{
  "n_experts": 80,
  "activation": "swiglu",
  "router_score": "softmax",
  "balance_bias": false,
  "init_std_router": 0.0381,
  "norm": "rmsnorm",
  "norm_eps": 1e-05,
  "init_std_up": 0.0184,
  "warmup_steps": 259,
  "schedule": "wsd",
  "dataset": "wikipedia_en"
}
Below are experts of layer 7 (counted from 0) of a mixture-of-experts language model. Rows are named router (the router's row for the expert), gate (a neuron's input weights, with its number), up (a neuron's input weights, with its number) and show model dimensions 128-255. Each number is 500 + 50 x the weight over its row's rms, rounded and kept within 0 to 999. Numbers have three digits each.
Before each expert's rows: "comes after" lists some tokens at least twice as common just before its tokens as in all text; "gets" lists some tokens that make up at least twice as much of what it gets as of all text. This comes from a sample of Wikipedia text that the model never trained on. Tokens count by the router's weight.

# expert 78
comes after: "\n", " ", " |\n", "-", ")\n", " In"
gets: "-", " ", "19", "20", "|", "\n"
router:451406521451537493529494469589474513395432486496506614413626544420532469466475458531511523544506409465480410552506502411555433493535558502546536496481553573526398465620477528514523483471512517500486506467501469477489390460550589524416460522469454550500526491497504591426536522478506522468455471515515572422393501522418435426484505462480499583493513545541464445522481487495555491464482
gate0:508461477486501518494449469455402434420426507537561502541469494499435480495486486517518510481618475452431539457450511528480532486478578448539518488375411407471442513507504494475537417490558542627453573569510500583516604466554403445499499425576450538464514527519402547527487537510471578459519463545520486437557544537535481442515496538563468516568458485535472489614491466413512535504411
up0:518516531521436459522540499508403477547493429543493560575488411561543496433540512488503568544543478505622422552537484544522430398439518462519566461506445456452536478493497502580498570472523574503410514544498515418560452444481513617448422562534564607389589567525504470533514418460494512470410511481483538359492399467511422527502457410475555461503527450522529432455561500548474449516583
gate1:449501436576531575562483494474594550507478581490486503482550542526399508430497587477518426470576476499509463500482471481372479477451546562451609477588587406513521553529544444518428389520449485505502417548420497460516513508412511521575404528490411490478506520441547582536530434505528404456512526423544534524552442440513495431451473458463501523438529506457505475451417558505513525498547
up1:475535506482386575462478548425506551552597494558523471468573417558528516396480503477524524444551446413486462512442483503499493488507600487481543507550506528453487632460620531428479527495500540406456492491477527477509494454453527561502554506563586525510553436520639478489479450532601563450455465543454516507595514484552504538594438482540469566539547534469562446454518513537513489529569
gate2:540451597514534545521512558466524504551480482539440366550579505508397466447510554597505510481471531418533375428609493436459522455515460522556486502468509493510529475514574524557537487578510494545491490423571507420542522490552450535400564532533561479505488572495466631480499548457457515539496555488547650438471479444538509504554472521585404593455460507596449487535467372435452434477520
up2:463499506486452477487415472505507471448525494514452515522516513522514458538455484596543477579497491488508532436528471580366448481455617509464402526551527547472524506445611507486514579505532614348508431500498426577500596493479444525419446494515508515554465510463522481530494412501394471512459511473480447500594464503409533507559429480408522501400508454524459527464570598598459544569500
gate3:491416508491534566548352490523551516437554447481491453472451472432532530566441311536454462448496558442571501590492457418471411523475494416532452474537516537541506460505419584406497483443531579489521532567506598482476505476578398533526426582477598520529500496457545578487550396417537472504493543530569509498599432463451555471496507469496475547523420391534449415523539498450515487493432
up3:511476423515431451462486426472572435378531482516485527503521430527548533435474469528552528400499501520487522506589512458479544499575479533490464512498542426371450501382443518459533440441535527373427463432491465542423520585518593555419433519533526492539487509535461545468487433486466470548421468431498395473493549524469470524491478533486538577445462472527474517481553464488471568552466
gate4:515457536528465498582556567415564532492487492524574449512471431414512509456495558493508519560563418498511485519484473485452513510358429530468600504532486558476566620573551440508524412516512543485444419547496561504575439404480577621518484547483586411497467524496524557418542506566457522512499450584497414471548519518411500426529536515475512539463530516578508509591462505564473595507463
up4:537526500444462519498371425487452474417540388490527524470546483531480435636462540525508449461534459400496492441506520515578490411521574558423569496587467562414459487384544521458526467477487446479527495451485396501548480517525590521435580562490428428456505532559533491522470572506461470509518452399506485583647429498442462439480473516512475499551449554464492528398452383453517577486457
gate5:429522425479493486478474471564520584470518484565513490436562515540482540426461544494562488545499534511449524550522509340443525384523494435528478544553535592480509568458560529509437433473525378470447474476481488447522435575558539507539526513564532365542436667549505516492550497469463450599550452464513532527585494463478527425472515495410610500520563503536472429511532506462496470555545
up5:487441461520457544532446449537482584555511533526525603490454412511430549441517544417520518529514447461459600512513548519460514511510561475526516470542455529498434492430468522499402400489503546508479507480486428640436518458493461473484489558493594511512480517472507518574490388520463469445545565356499534511660552519543579490509515648546559524461576486486575512519481592480522458514558
gate6:497421561561468441525499493453421461511463559418489460429524534500443484469587483518472454478427502427477537496484536440436437515524502481491421525487440557579470543582515493505440450414683521518445447433514472547435390466593472516412497555509491515546500501593503498496571502441563508546542518508583620505505466488463496486445502530531512515532481511518481438550463550525515399468443
up6:464488468551464522454509551427517508477522570579573546476499468533585505445517456556472518470468445404467522435425555499440541476458583398475431532511411537488473550545532505483414502446514493524533535558546408514544566482487358572515532477523497545516458460384511440551486509478493549562554509596559574460451534512460486483510460519482462418566491535511541468502554595560520519497454
gate7:527474459473463580539378422494589536442534588439495559548558591499356461480415446443489474462467464488446461501478489494427467466593503450484549477562563500550396532504511504521461516499482520647516490600495430593499509500535523618526509476476563448480600482506525436537508490402533452527493512515424563510482499469389568478564486484468452531505460513412492553512490481484475482453388
up7:498552428517467565444524508518529543452487527453521458467457517472462492499402395494534491528501423508494440443517492462464457511571503523505386584511505463492475489534485464502445507540574528539572397545477480451552475438479514512497601487464433462501519503456434375555491530585533577528499569470475466433415488510437496507502507477378490498523421536465440514477584483561441461436433
gate8:578495497516432425480537467487464521490510571504541504492570465523510453471436530493448473440523468502511549561416465490458506422524589490474545515464553445518411403388563451498588483498376462509476517455501434499559468456521535454502468482538455379454492522535450602510512419499590414581556484557515522553568524452447517476374443500443449528389505487556543469566477465516460424550406
up8:531496495517491451554587488526547519437410532478480527550493495489515487568582491511495519470520464537564558500527510425459559452478412513462487515385569562448474476535439359502521460510469612516517429462437508459527407518413522399494462493504448485559560508505510506413511544462497465478474597538510479438478465459414528479566509502537471516487530496605502484517417556557558475518535
gate9:577416489491479509514536484518498549464446453506578540497522462404478555570536424590502445428518518490509557475542413501519510462427526477473523473502441463445414535472487478570432431500518443520544553482504426396458474480537559516505522482622517532495387430505555536531548615450527419473486548583474561570458532508589476500601532438411549569559479496527431436477611428422481481534484
up9:544441446549531535466447433486525533379544556462552392474500443481485419498498400431459563406447492417494509457531491520532620492543507400519533508438480538512482507429536533574494573539542501439492439514547512403462563487482421500622499500543420542507439489445553405616526498493624433542549531505512563575466474514472606488586505593508415444441492547441471457476535554490422490502422
gate10:512439545446428549458561532495564483462479480397528455541516461434460471450570473518432415415452525440587643491486494437486445546498517413485566535518512447432541419455524446422521468514483386478354409562487407476431470494459450512330528550519438439422477553499430505513496526447545470425562560475493552473495533463404440507536477582559439495484462519503490480513415401517521459493428
up10:410496462512563451470515508503411592490557443523494508466571442474571458548585534483465545577562515446475565536604566498492540447558571482495628376440452475507514467443443590550470516485506560461522487429510505458573588415444497444519506559563450492506509438541503491526538480543479580550444402535508474539504506529517554470456507476484514397514533419549500491582517512432510564492598
gate11:525528479433497476591490476606538421504518560552530485493468457500485459486471392438495540433457415456481466504503571614537561522495485510528494458549526593501520568604499552535496554559514439523472504550528472334466501512528474495511503478489495554513536481642565514419439520504487419464401464429461458417517495469547497517522468436512520581527491532425479500529473518555579506583509
up11:571522478448531476561531509537511472472487555502498557446498419557410459455446356465506494510427448527429476490454503565490539576587507474601507515548501562524488517548472555595421583512451498517454614507495490414458516509536461485559466505456491565495448462576595499441458559455446451408409474442432444525392484477496471508549580526494518573520484515510401491508438449555529519585422
gate12:513438439479522511553482476439529464489439409430480431451540425548433488564574540588561555397485454439498441455511511449558438539584466483460524441526535533510542475548424467466412430502461552479514515442495476532467574467492489528484428541473539465626511461531493494542495502540531517572494512525490443522511500520533392443509582513440501487457480376492547480615554535489573437493397
up12:585459448501483499538483510469574504587488388424554411525496519592491526516454573563541493487515521448506515526478462454492426502439453549459527526482512571488549453455453442564419427512426493421494533445559561577504541516494458529533442548527538536611496537431435469472496534480503486515631540499495448580483514497524511502445567579456442367428497500523489506563455439413533437501439
gate13:479491561434561461555464455516518578513476594499440471478573512430491475596468549518457433483498497503547488523511437507488425477571476452504517534548457442501433558528552529482498521410479490568545447426410462561530509499473477485468347540479430446470529615515489530496474554526503451459529505517565549498464578489624537413540552503488514464455461533503484380512574516491446391435491
up13:574461562535463508540546522487482589520560451502486441556433429500443479453540563479472497427416502437433477401472464496593443507498436447528576494553445488519466532626521540576476606481478504521500610530493559470579522451590426520489526496503509557434563561531525519496523640435553576563523502464618604553497508500539495495507565497570432537602453498470528562575432462511423436454475
gate14:440481392530417542436556492507378478364483499479436597478506517470507505438518533492503489527562476465529492476580540491507507585547461548441448486489450517525433504510462455459515509434496659501547533539498503410476523471582573506381516532499530516503514531502519516517496527506408554482522586488474535507504528474572522424575608624601422460381522494517483490610441523487542560551419
up14:478511387495455505423524449469490517467431525447463523466444499470531484514554553460553485483515478400463565503531577506535546565472438571480411522460509415435485505454448462482509498495561522466521416518459512485485483409598542545481527536525505534370401473500515509521464525455404420516528577539471544570495409559616573493478514642516453527473456537496377504541474545468571526562449
gate15:565484466536539527476622518516544551475511472505420547505510543525508532519484538615508410573533536524480566600524499428484492471528411560513471518338388580518598490427442452531456567450483504539538480464446511422495440492526553488584430545573458546440459513516431543365560482520489485502565542549558491514387611474519554437505649525572392540418444478507471450505483514508533481506491
up15:562411499521546465556484463554464501518508383462471372615475482600486396584466531539504515628570533479482419450512501429518501468496427489511491568503511478490494542571526514517435515504565357512512483547526539430526589535526503470488566513480548463518506533419478513472512548449570579477402541520521505493457409557437497474477493602470517529525428512522435516495443466437436497529415
gate16:445428526514449493539489507482492617509421575337485579512528584496414512526526521575476477461549497483502445536570505430469386511420507561581550468492459521559428479625509499519582512467564619527476557508474436504523534557612495542441427568514484563490529488596507483410580493488552539531511537492468575394514570480495506457407525517501516464484517489487454511568357442540576491470420
up16:537498441457484452527525521518452522489411447445514570553498544569478505540552445455546474418651597501614486499541570486563527502462453597460561505404548455518472569417450504491580480538405495513558455500477526517479450485546583579525386481439568461479563526539427490447498556589464502459479510419489490445548499485585508479479574505475638563457472541592547491503503345421522486415548
gate17:528479637500556511499490552473538479573487439484513555503519451446527477474419508511482451483516428505528520518444516466433576464533586476485471540591453499535452511536586508417516410454551497509486537549440574484403640482523497521422538505463499495489508454425495480513503580453473534482438432476526556478471502497480470462481572560567488431509596481493477464490607570546570441534514
up17:528525523453458517392422451533489392519550497631540497441483514448509574416572569476436459469546519482559546537432525654537474453621498417480420521556458446435363525470550526491428591487510482390446552598525426496474617516460526484482507503488451533472470523544559482647503472490537449545429427482456469459431508505511486494442426419576536466478590495435607495530588522480514514454554
gate18:445540554539481554540483468527518518482519469457506587473573571491466424493472381505385449431503514446501473487469487560500415484518423598526608424558519495567378483466509495456552565503411424517458523603560579538513525554462535425505413529510508503452568466536595513446481549481452369586483433480548514500584536445418401421470468539427478467464559497446539534578525510554616496477414
up18:489451471526539524524460486524505446490573592483527502631515437476609517482488563491524490515567474609418455515597429441500530525489564339502514504478541511606511485514529558442485527443509551531570505493475500460460598429533480512591381524546539473559473495526529528511514520421550577478541498493502473433499445548549508502519485439527473465468515488483521500538542590449461441524461
gate19:549449526580532434519506513518439473490468467514531580440565526385427497452527501536475531489647471445481459505608540459555454495607576561478484519516479492549565474533505524502488536479444423522397531522517462530549496526492469412341514451522505518536525467527513500529522616511517506499556568487506487417453571473459426510486421376542552519540508521423565488561523523437538536499471
up19:498494504473509462510529517462517475512596538516442440598499404576557473547426488508492436426440508514480555455421441546432549582454372429538439560571582446477456557420517494465549425486553508439514420565535508435453478435514520574518507503463537490439467546461534544448490469385511455484467487557558479494479540464525497517468466595531515470430510471544429476435485426593456483457471
gate20:425479473481498557596496502514488602541533617466373521545500464530515490393475579457461532504535422475396519467489542593496429518535523531507511458509542514492485553460632548456548506480568477546481477466490519532486517473534535402510498548458489466569463548544526529406486489564510415441568562554588590522463456472631543449435477463514484531482463475406503518610442526449514475592523
up20:562476449441500497545509415508422502475452494473505572592426483523454457501503587475476512468504505494488545531569481583445472485434509472518456488425418476485498467526511489572573594546466453528527481554506472529509555488556496516548504476510497485428548504674555446560516531500502375482470463476420423504510465489483501529537596494464457467499414477627460523577487488443485489508578
gate21:583449570453465495488516479469525539520528498475543563475537559428483438437456567494426562475459527472534512501419505530581467526480479467515519437471521456614420497477472426501534536481528408565496616421486556477527507468620566487516498554533501552480417449590498568589515552447524504398552542521525534547470469507596491437486459472477490495527451460455503480443483456510480496506478
up21:427558455475538455512563454538428461459500499492383463520462446442524606584448336513527465482479387529465521550547394431489445482590527562424443495487496466478563485487556552449556477454432530483516448556411444521500477533466498449517553500453581451419536537445563515422478442471511457498367514502449492558614580483449451516467568469511472476548543476626449457548503514454478404515503
gate22:504452472494431542563599465528526490483454541472488506486524575502571511549490463489460537609483588534493496459394558482491491567480528501585467468376552485571476512466538464510466367534491520475521556542455467435485484468497614394492495513543319531535440530393451530428515497556484494447508545455490521528494558479457370403536532478474566522414510462576358519575470500489453535544512
up22:474551555480449476499423477531405471378526424506433479537533586519426435580499474488528524447435369479555441527570444547456470421507432541385449493614412505520418569436525603523512601532474550495537499455471472555594567540514425479382505501533510507443584468573591469648552501564514533500457514522509491458594533449567480475463463366483539431550552491455596448486513544517502454513459
gate23:482439403449479535500527504462602456492450554516411521511521477500521536516495557551508517482507498562543512524513426636500453449487554662492601509557456497492538488575490521555513494473577465448454464505462441578470495522593455484504474513515628476461456492566487579441546496461518510388449530531466486461493588500578540451460475526474552489496497467496518502557481457562466461413450
up23:481531487452449514550505489510423565546628478564532511496457527532460471540538467463480526471476498545415588487472492500525495570443580479429581438519533514550440529556492552562536619576514568442531561545516551608471478481469585435549491464480428527471598458536580473535514508562555371506548552460552543519589466483437513528617495519524627483516545499437513506504485482521496475483617
gate24:509469529460572529439481515497562530535462530502553551513575580481467512480534429516489434562546520521527545519523412434531504460480466460423544466467528523506592479527438603453451522494506557608495537550438463491643467550603525424532468507508448636555472536536499552465565555445548378487519565441482596381450568499389462440483579486511495577523562483434458515501492498486491518558364
up24:496428524485445484519467478466449551508475500492478522445383437401574467553523553478417465475593516404512510563480479590575488448489371554529563433476496497511538491412449441440480406463484532575580416454559558537476461480507509522491569574524481443483484500459483512528510537499499500522552469509557387513546551479548420445406433579476451587546517486498550466645477430485476525445522
gate25:495482646484570592545436478405400449478510525460484431402523455499465458528501414407518557538565554411534599550524486549442446560449523534501640441540499545496546538458424471492475486480439530521415498515527429480490504508498585530443462548551577535494471526509585515506479540579499558492459503473521481526469462456477484437572470404536565526557562488436564451583371476479525539439439
up25:520502436519583487659557469616441560418478474550504477479471561487466398536468433457517535366569447511460550536497542577516572571417459472495549468451462545541518503577511528537481527526511497485559600507416562453535507523540514480485500521480459459538535556566511483459505444522582516409447554489514436566503460540586470505474492415487531507593505489446495502472403459495541514433582
gate26:499434544515375443534496556548563459465429512421498445504543467561443537552563485604522475410642580441572388510563418517514465546520480444525514475470485447522465477485548424392548499438590598512514482563449483492409465461500418481437519526509512541559484548520475538460502426503523529513543463452532475466503545496440445529467468446424505565584529513496548545407444608470422509454436
up26:512490491484502466540518360469534555566499471488474555463500547431449468473448585410463443569375536575450507453533492484505529454519483490516510527523459408539492610399502474554361499501444510583581540356599529525565554536549493537459522580501515475556534521476450456540441564453379476525462528435593598530537480512541597484510486655469544473477554509458419509572490523497553447508528
gate27:519517568468513588543472451385532531462509420422550576536568567516480512535585560526535422572542483516473549520543553522540563454588537458533502429474510458515409502520472424444519488526545633607512478461540454586576533529539450514484436575538535567478575518601545496563508527422468498535525460483525529463395491515469483409417537502541530494517589529509482525460471511503566529522480
up27:442500437538484520555509522541487591516556460408493491398518514521474418464383505507531488546469515450477516473523565557524636533489486522463496466386447493539442468506486507578397505530443548449460494405472509406493533543533443470467418539393523503541473402413459484446496437544467440521506454502490554566558505497541424522424499540419542477535668466415493477486411438448492476569557
gate28:440423573527552487557470534427487529445506539416503487466581586506462527497533488560456468532558501507496477509528461425474530550471673425448592436444550513507533453523495521468553590459544511437413482469458513474454526524548457484484464559430416475522454413537616511425570464539576529500488484419547520528441465493434476462495532459477493529563495451366551438583434478476417506499508
up28:455458485517597493469484535389525472480420513433523475555499443499562601499450515533498536520374423504489380479484444575404505537442491388488417547529464550502471459563499518488574515442553466528572472446454606477507530444558480557551529549469499627443398515451530444477488448481530555457425518464471452525506476548506483500510483458524371456403378458601469483487456543483440512443487
gate29:465516548547558540601529498531511484513508521489493542642653561467505565518566597496452537584478479414500379502546452486512428496540553433451420490568451484462496532484470558551502446477495525429523531428469512477514523476491449540547427545525521454566531533489613570496578461479506410481493536529581495501532548412486518480502565482527537430492607452535443509496559574568475400482511
up29:550533405482539507472448501434447538496387518512500573439577441516526572555548499550582478500518523512556434496543504549508444505438499497517488564516453457411446501502494493469532514431515529467449534467455535504497449514408501504593329493494537632647362460559575493539546401479497492409522509516394466521531583492456564538588486447514568492435416500587466536444540552450421482465449
gate30:507477413418494550596532433566425552494503491442418462574553447473502475466440453495426463503594379476516539548514475478581499502452588423482584493518563551529471518497535617606528478484545479494551496468525570490471410534589562563525450496513471526522528570503580496489537515434518506442487541519576586569596550470585534484465479426412435619455453507460443508506424530435473444573483
up30:505460501558489533436431517483608449513539528448496439497499478501536516493470458569459543410467561435460541495462443443506585458587588474504543523556510545493531426435510460517434481495515501490515544566443503434567498505567480501450567551551503550449446470406451505502515485485521527572517486537536493520482502496526564500431502598515472489469514518443441459519548518557400466437475
gate31:524509474541545459568455553538467510457473548523486454514464533517439511467497590472493526510539416463580474519446507531486417490450465550564459441518524453439450462466492468542469448566445523441448470561429480575466603574518533407524451535540468412518522528466518547558438519550484518492480553555476424558522543479532537462568446498489545519412451393458430404573558474456564387450529
up31:578517419495500462566494495526428482506414450427472483485464448510486558496483459434496493536567464487570330443472526482497490570600487543515431582556596406493472482485488474452498348498486484368536532553498524510489471528471630489487465446488508484449448524441428496544480524569547605492462599440481481474468556515518498534568542527388561526395481516509494508483556467478482398449550
gate32:489443605515591474521523516452490555476510486497407480587561516474542514441487467566514496484453479524506518480469513417514486639593510391517489551468535572526478497492457469521538539482597480432432544454534516479458402498506416451458493516485493530465610455396617496475517626464504524580548490469519517437457443495497586493504553530550533442532455508533497496476471523534497546479495
up32:533441505523587518533516423514464563514488459550398501552464507473576445447500563572517538514427511442450594443416581472470475602542435409542431530524594514465498585553518524557484528549624555444537545412550514474474411513519475452524535540506513533499569454470543478492517592426504514545569513500471552486460463469490505542490403508489483502521485542460511520512470543529498577486459
gate33:517494535541551606473554540589590522531503556520551397487508583384510595417549383413495502559570434484436487553478484543554502477467513436517625488463430495555388510437529515513454554462453547565518480481511562533430503404514514519598456551488595509565447426466527558440605533469621511476529386476499507496434492510487479536484516529508517424601589522473592588457488557547549445544494
up33:517492559552501602525518514542530507538512565512560483487452508365537644421510396406506522586509385481429507530454535544611481461476476411473593480515380498447423520423589506513519560492479571497471503415514543456454530402481433498538494527519574511529493475447535587488518540454480519485536457460465502462480512507523535567423523510513516371510562531484621606476504559614575463527531
gate34:555466508553531546440425482462368428424499531604535517520530525455464513478589540488510470537615509486461411500506522522445419423534507437471556430409431530473446432458467552538545541507488533644526515510429442560505382581519495441568509518491424435492505514493540534572586576493567550480510591513538607560481489535563475451464481503437461492535497508426513498595500480496540523440418
up34:474555432545503502512564575525498507476518519463410418513454565429443509574448496523552555461436466553528456514533438453514473536462552348548449512544517460534517523614576491490481560534506503445477571504432579602506534573439529473441469447467479481531526514610514512456481432396522443545484518488464474533483493474477451528555430491506443447452533514440507514522531597563448502514574
gate35:423476499445517595487482547455441492518581503431536422494437528453477550534438517435464524494508517474451412546521504431480451493528444395534509539471547487481499448445586571425560410415521502447527483521599570560487460500530552419472513467519466403518491452456360432420502515473483445508490422569514493481523531479517472548506516494542520477542560457536434450448546493498552515495549
up35:455532529585449576501472461515457427479458383495568602482470442442569430532486550427494531442491553441541551491467520506554506478517432517469448487526433514494503488479526527499498414508385411471462506482528495438458559470521416544570517576556623556467474507420475598608457491563474587430467468551505476449500424484495521504439475486599489511564456515631468513393477520394616504407527
gate36:505520558489560493576500469433465594595513438476503534442583484439570424484467437499411416527477485451457575513570484470502466431482494541517504429532562494573456474555504473559550547486483556588514455430483415488465496510450654480494507511631545544551506552448426510465527552522589451457520591534513695443474545498470532454543504446476530456530518502480536491551457488487564450483473
up36:487515512560542537526393522574483478529436505399481504542519531543488561511435500538451548579495518533482369493482549447426493511549509530483490549516504511603519583473597506485435539472535484546526510475475545512558464509531496442530431468463512544506466575554471480457502552607546536495537533498433495520539481494373522544499422482487537374445420490535537518489437489510520488416579
gate37:538534442423536543626462413560476401420468591532455543518537547535496531569496371512476471491564497460431551521440491467469564543455500477487508450401447464520507521498521491530499561511484577495541502464522447579555521415621512551474458490494485620409587516572502702497507580487531422514523510530503523553584479491457495426577425511383521449568549447552402441483564563450555512500405
up37:449516532526529529584482529512472526549565569452556508421457423516495449454479418439504596487342448481447407506457508532576546462531451567512561529506607627549557638525478489479551436511346439532449505531507489516531429516474451519465531491495597467544458485568516414490507411474590562497485469428499512474546448472479499503523493481538553516544516559371632519465552602480549519457532
gate38:524473518523563548458474551505530464386443500535565595570565538482496383548476416495499545464406406462536429550540549508551498603507520508524503515510502530527444437500436552491574564550496486460457432492458510515509446486496519415482515525499543563467508471552466494452510575469456475512463628496514532423569466436400454534477544468544483538485552499496551456463508485565590510475487
up38:508515545533499477448486539460502487513486551448485586526534520440475416512529483477480482528458461501445579467418397513564615500532514446527536476481534514568404444507472569474532637509532539512515523623506537531533421384513519551535568482419449577404557534472555468510498503559489434543554515511512534486473421481537482469475551565577481474430454488462563436519496533587422508450563
gate39:449419520531578522614487564515527526500426445435451534626523541520500502460470513535513534474447572571518576512556456359489481480575465445574471520551492461480405544503494541439494499450552566552427412498471425493444458515495534480591495552466477517512459515484504533571557560585450484455557495484535474550495456463495449471462502533478500392487527532432465517482464485623462465456458
up39:418461517467518457601414525427425548506505422560529552507478509553535512421477461550480421499521486541591473473485400500426536350515554430491381532501491497408419532475508565401536574489500539457460579538512548480477529542436600456469533522489386425455482548397539526510574572586440487515500458484514508579468405485503494451498605604420483442489536497439544513480484436565455536415499
gate40:439465550516484566459465507475421489473502538412497449502451462489560570553446456532486501488611537486487481620494420513542522450484476485489559410513412458505505447533537494401600385480573458421430489579519497458540461456563484527537463537527429475560493494541510491531563466554558456562462521428603471478504442495451583425500469424462491528580496406561548454507506457480486506517526
up40:477466499534588528475521508465486567558479559390600488381585533508533429523499400464503559505493484477444455462458457558515518444439560525580443508493473548560496461559422566469475450502545465570440445497449504533530476508440534516492493479485500608623363490496521442475544465598574551379475429468436522555312502534559521546501545512519489534481452541472524518501528538546489461567524
gate41:450487507462476593450530528519490456403585476536443421507530555442512551454601441516506545496484490510523490514518525503542441457520536429496529558498481495595490493481481493511501587466658539416518494533543519508502388484571448563564532466531523480515565544585599444506530468430540496516466446392499474445510519438586472531403513410501506373506531509406554511500422544578580454513591
up41:571546513432480571547554479547441505481508437562487506486495518583566572494599506530529533522511531557523551453451588564414442552461510495538562532497511432601454463506441443547499581494553490445471534465524517621429480440476498563489434462514488510512567543548497522479471443477530553503487445416451575475572520463496549533483477540469579448465576503438536582473457547576575510544477
gate42:500484429458487573476481552542468448528474380562521469541507539483530520552491413579507408484489536534563525521546454554466544512471527441498550495483480560460452544473434518463409500487478597534573440459571384556643545514540552422545500613535530500511511594535441503535544529508397402462462607531450461523489576517537392476585445542584539491463480472572416445567425519524490528514498
up42:389504557486445482586441456485526463519483449528496418520495488591537470521470582532488478527498444548487405522498484531500542438518469462427536484500479433430488592454552535513405543438526538436440536513500474553601555543496499479545485502505484471522466504532534522472562468413460514453445591536443467453537525476466451522486403469428487488387545488500519490513518515515488516497461
gate43:363481407435471523389366567471413561548446498499519546476535517482499492553417414523517504554523477397448401494553377512440496449419467517418470490480576484516456507558469462474495495487604556491595450529465472496527493508406597433378485505503468518462474456441489580449533552508528473504409627550474460498473556501524493425493511492462435436484587484522501470494464492514510502542491
up43:566521549567517499534523472536560478479521478532467466521486535469488456481422494516498457495449450623552491504445521490552511423585516478475513512536480473484448578450479489499452493446464472574433579456514543549473513545553475513589483514470536456531559565535509468509473506405509486502496458481468497482542461487461523530473550504428552500525505470357584527418488397436509413455472
gate44:502492567501538603471409523401468514515549446403483445403493499490494473474562527545447534490406467567486549508536531595492526480455483489527580500551539507548475411609481483492571507548475510522539488357429497501624468432487389471396531549577517476459472551577458485581512576470463540476481579522551641572521507510556543497552416477494535539512468476543533428502527507457493423452499
up44:582500472494469561448439542439484498503477477463472463390512525554491496587556571585486560608419593476551546438516548479529532583470417469480514576546545467529472430527511505447426506491585439571576402412394581518581421430510477477476508518554521530465438500476398510488478628569435572499530498459562509511479550526552517482528467574515523557481537482509557438541467573564474553410478
gate45:409475456538478544413500550405408524448438527439469604466608484588455588542552500518480400509558447391493399608597473429394390445520563473444485526578503549495468464519544434493469553429472464585521574481545437467433492433514464542424472460531519481524470592508519580526520533453521443477430592454542519537428535497501611453479507432541499536494598531568481501480413541380503553456545
up45:497463436528514441513481497605456519484512545515534515504439523475550496444491519416454464487488589502531529538544451499498549524577461530510559511531473495517556505523521588491491398525548418491500483455561636517522462538559505490558501502471542394593569460459477555515506474434535546596525482467535492477403504489576524518475448533461550597475516528435438513541455407482552443472400
gate46:462476597413538535459501588398431423390503455468575517518565602504502423518564376425441426465485528540459473551591481418468518498451385470420548405454534520444477434451482538495565545519583616588482481528569492501448396509498456446546562519510377437497470535541528471608499504500516521496534561554507468549533471469511490478492535468562446492506556496497556485453470508439492481452477
up46:473494547491482512394531510546528449483498464367525435496456497465560389547516470493522451465399479542577488490504484460378559552356453511493480522527543514418417430548518529502461367493447564486481435569520457574434471481428511472465492485503498418503464467464540504509447573485435529491481485435476423501563447551579493519530571494533454485512475519512473457546524586403477559478455
gate47:523497458481501527601557429549482398517490492392359461576483556454388545489539498571472469585505483544524445531587547504454502473361501448537468559411427475562411568528508590522544421529545594477603453452504574511491482438468590434487489537502515510527473581464467525508546450507559531382554434477504580544493485534570521514521437438444493488460466501536435501537384423542493377570465
up47:498504470559465474480615570471504552487463488510507528485494431465629499508473556541548501509449365531508645554422457526481647506529458580453431458542424502473497500486522500457510492471405447387437455574411476469602506537526495508415557469476550522459480493495541487478464523525349462488552502518533457526524535493515485471585518538492465529442500450538518452604576568541459606475483
gate48:488505557415497539575529615497500525457469426526470507491455555515484619531452435612558464419624413446508434515577483509490510547453528484442533464502542462545450467574458531469463531456484535482524442512527557559450456496522512570509451546505436468525477572430554482462552521498460539440440465466515462466423518489590415490546501495491553519515545427466604507500501541500473539544518
up48:555481415394481476542495462518501452455452497555482471553402563515457534514455542524517487354664486434531455519575439562555542508468472557500515484408504482520561527471524481526399484472404384469515487419495561442558408494500476558558531494503506463542515582501549533459479521530500524399465401443526418576517518499554481463507470518444502516521518472565557523444519483510399485491617
gate49:531473493552530488501494506496392531522456456425503546471567574527557521497472492459452483477527437481392458574521497435555445476482516502516530489486501495516452485427483565482503475449455413505514470460550467506427476500582637368385454552525472444517480479543509628484574440490465526536495589486454513532402492492414462526494503566538525480492518470507450499470480495489544410532507
up49:495456423465545541488493504434500532527537585456510509514578498410459482485459432521523467521492541502624626520561459472450530451445520484464479472561471459509542577471531485531547560555503543411492495504420456539439538493488444532512502484513527471528544455561537483393546577557484332493490428426453538510469536467505441487499523426518471490536468495459564479499508471560528575541538
gate50:474531536442572542494496546474461509454559463418500469527404527480491513415501552499535453499497508473576415496468562523545594527524596523493522486501568492435418544578437525433453475456598525449506539568529508494472578453507528481625543442511443481452627492525450495453524542475500544495448473429542547480540487482500468512529508444501472489537548503452559442412461491467524515506467
up50:481478503509409546401572543479508552445431499500634463515522544550492533506456502409471452436502573535609417530498498476432437410484372459500524507484443492430467523485488381579514465499562551491518510404607523466444481481535443556494440525505471533461391526491449417452476450407483485550563505559439542497522550511523498507469526530517504449450500495545477569548452433497503420495474
gate51:605426488447508539455441444489581493508517559528459528477456505534544506493462511493493433536573588536498566510538409474594543458462559525560525430546483488494468531517430396459493399514431475533516555494542467429451573472536581528517478541542400493552476561515485450511498592540534421488450575502507489420459507509534477361478499549499506482507460504399495534596503498433530497484471
up51:510491463505434543440586473523443520458471528517542497439442449482525471441510495432539527509463507512597576469492473476486479366491625475507576508521468565409525522537553534485513477493486468531520590494485608476454560537528538480444455429536424570494455489579526438496465601493589529494412541513516493513516550489551555483395450493417501478501495519348507466573536517496480485559480
gate52:495453485466533524552533556483527470466484594500415574398612545491515578521520486530485395456475474496537495533510408476506532551460513562455545509560481441490475523524530501489503436407578401437496524490520479517532486475516566475389560513533524465551470508525520586528517516396594429501495513490704559501535533517445547492475444570446559503563525450511512544554519483585403502511485
up52:492483510427562486469470500485542476521450462494551546539455503581514463455477487516504479514420487586498465509560578482423374558425516464498454468404412497549545490442548535525536572495502479540493553509540497443479535574484523467407534526504558446573569505593544513495486447522484534442575519416458524484524509547422524514498548394492519453509446414473579468520483418441532489500475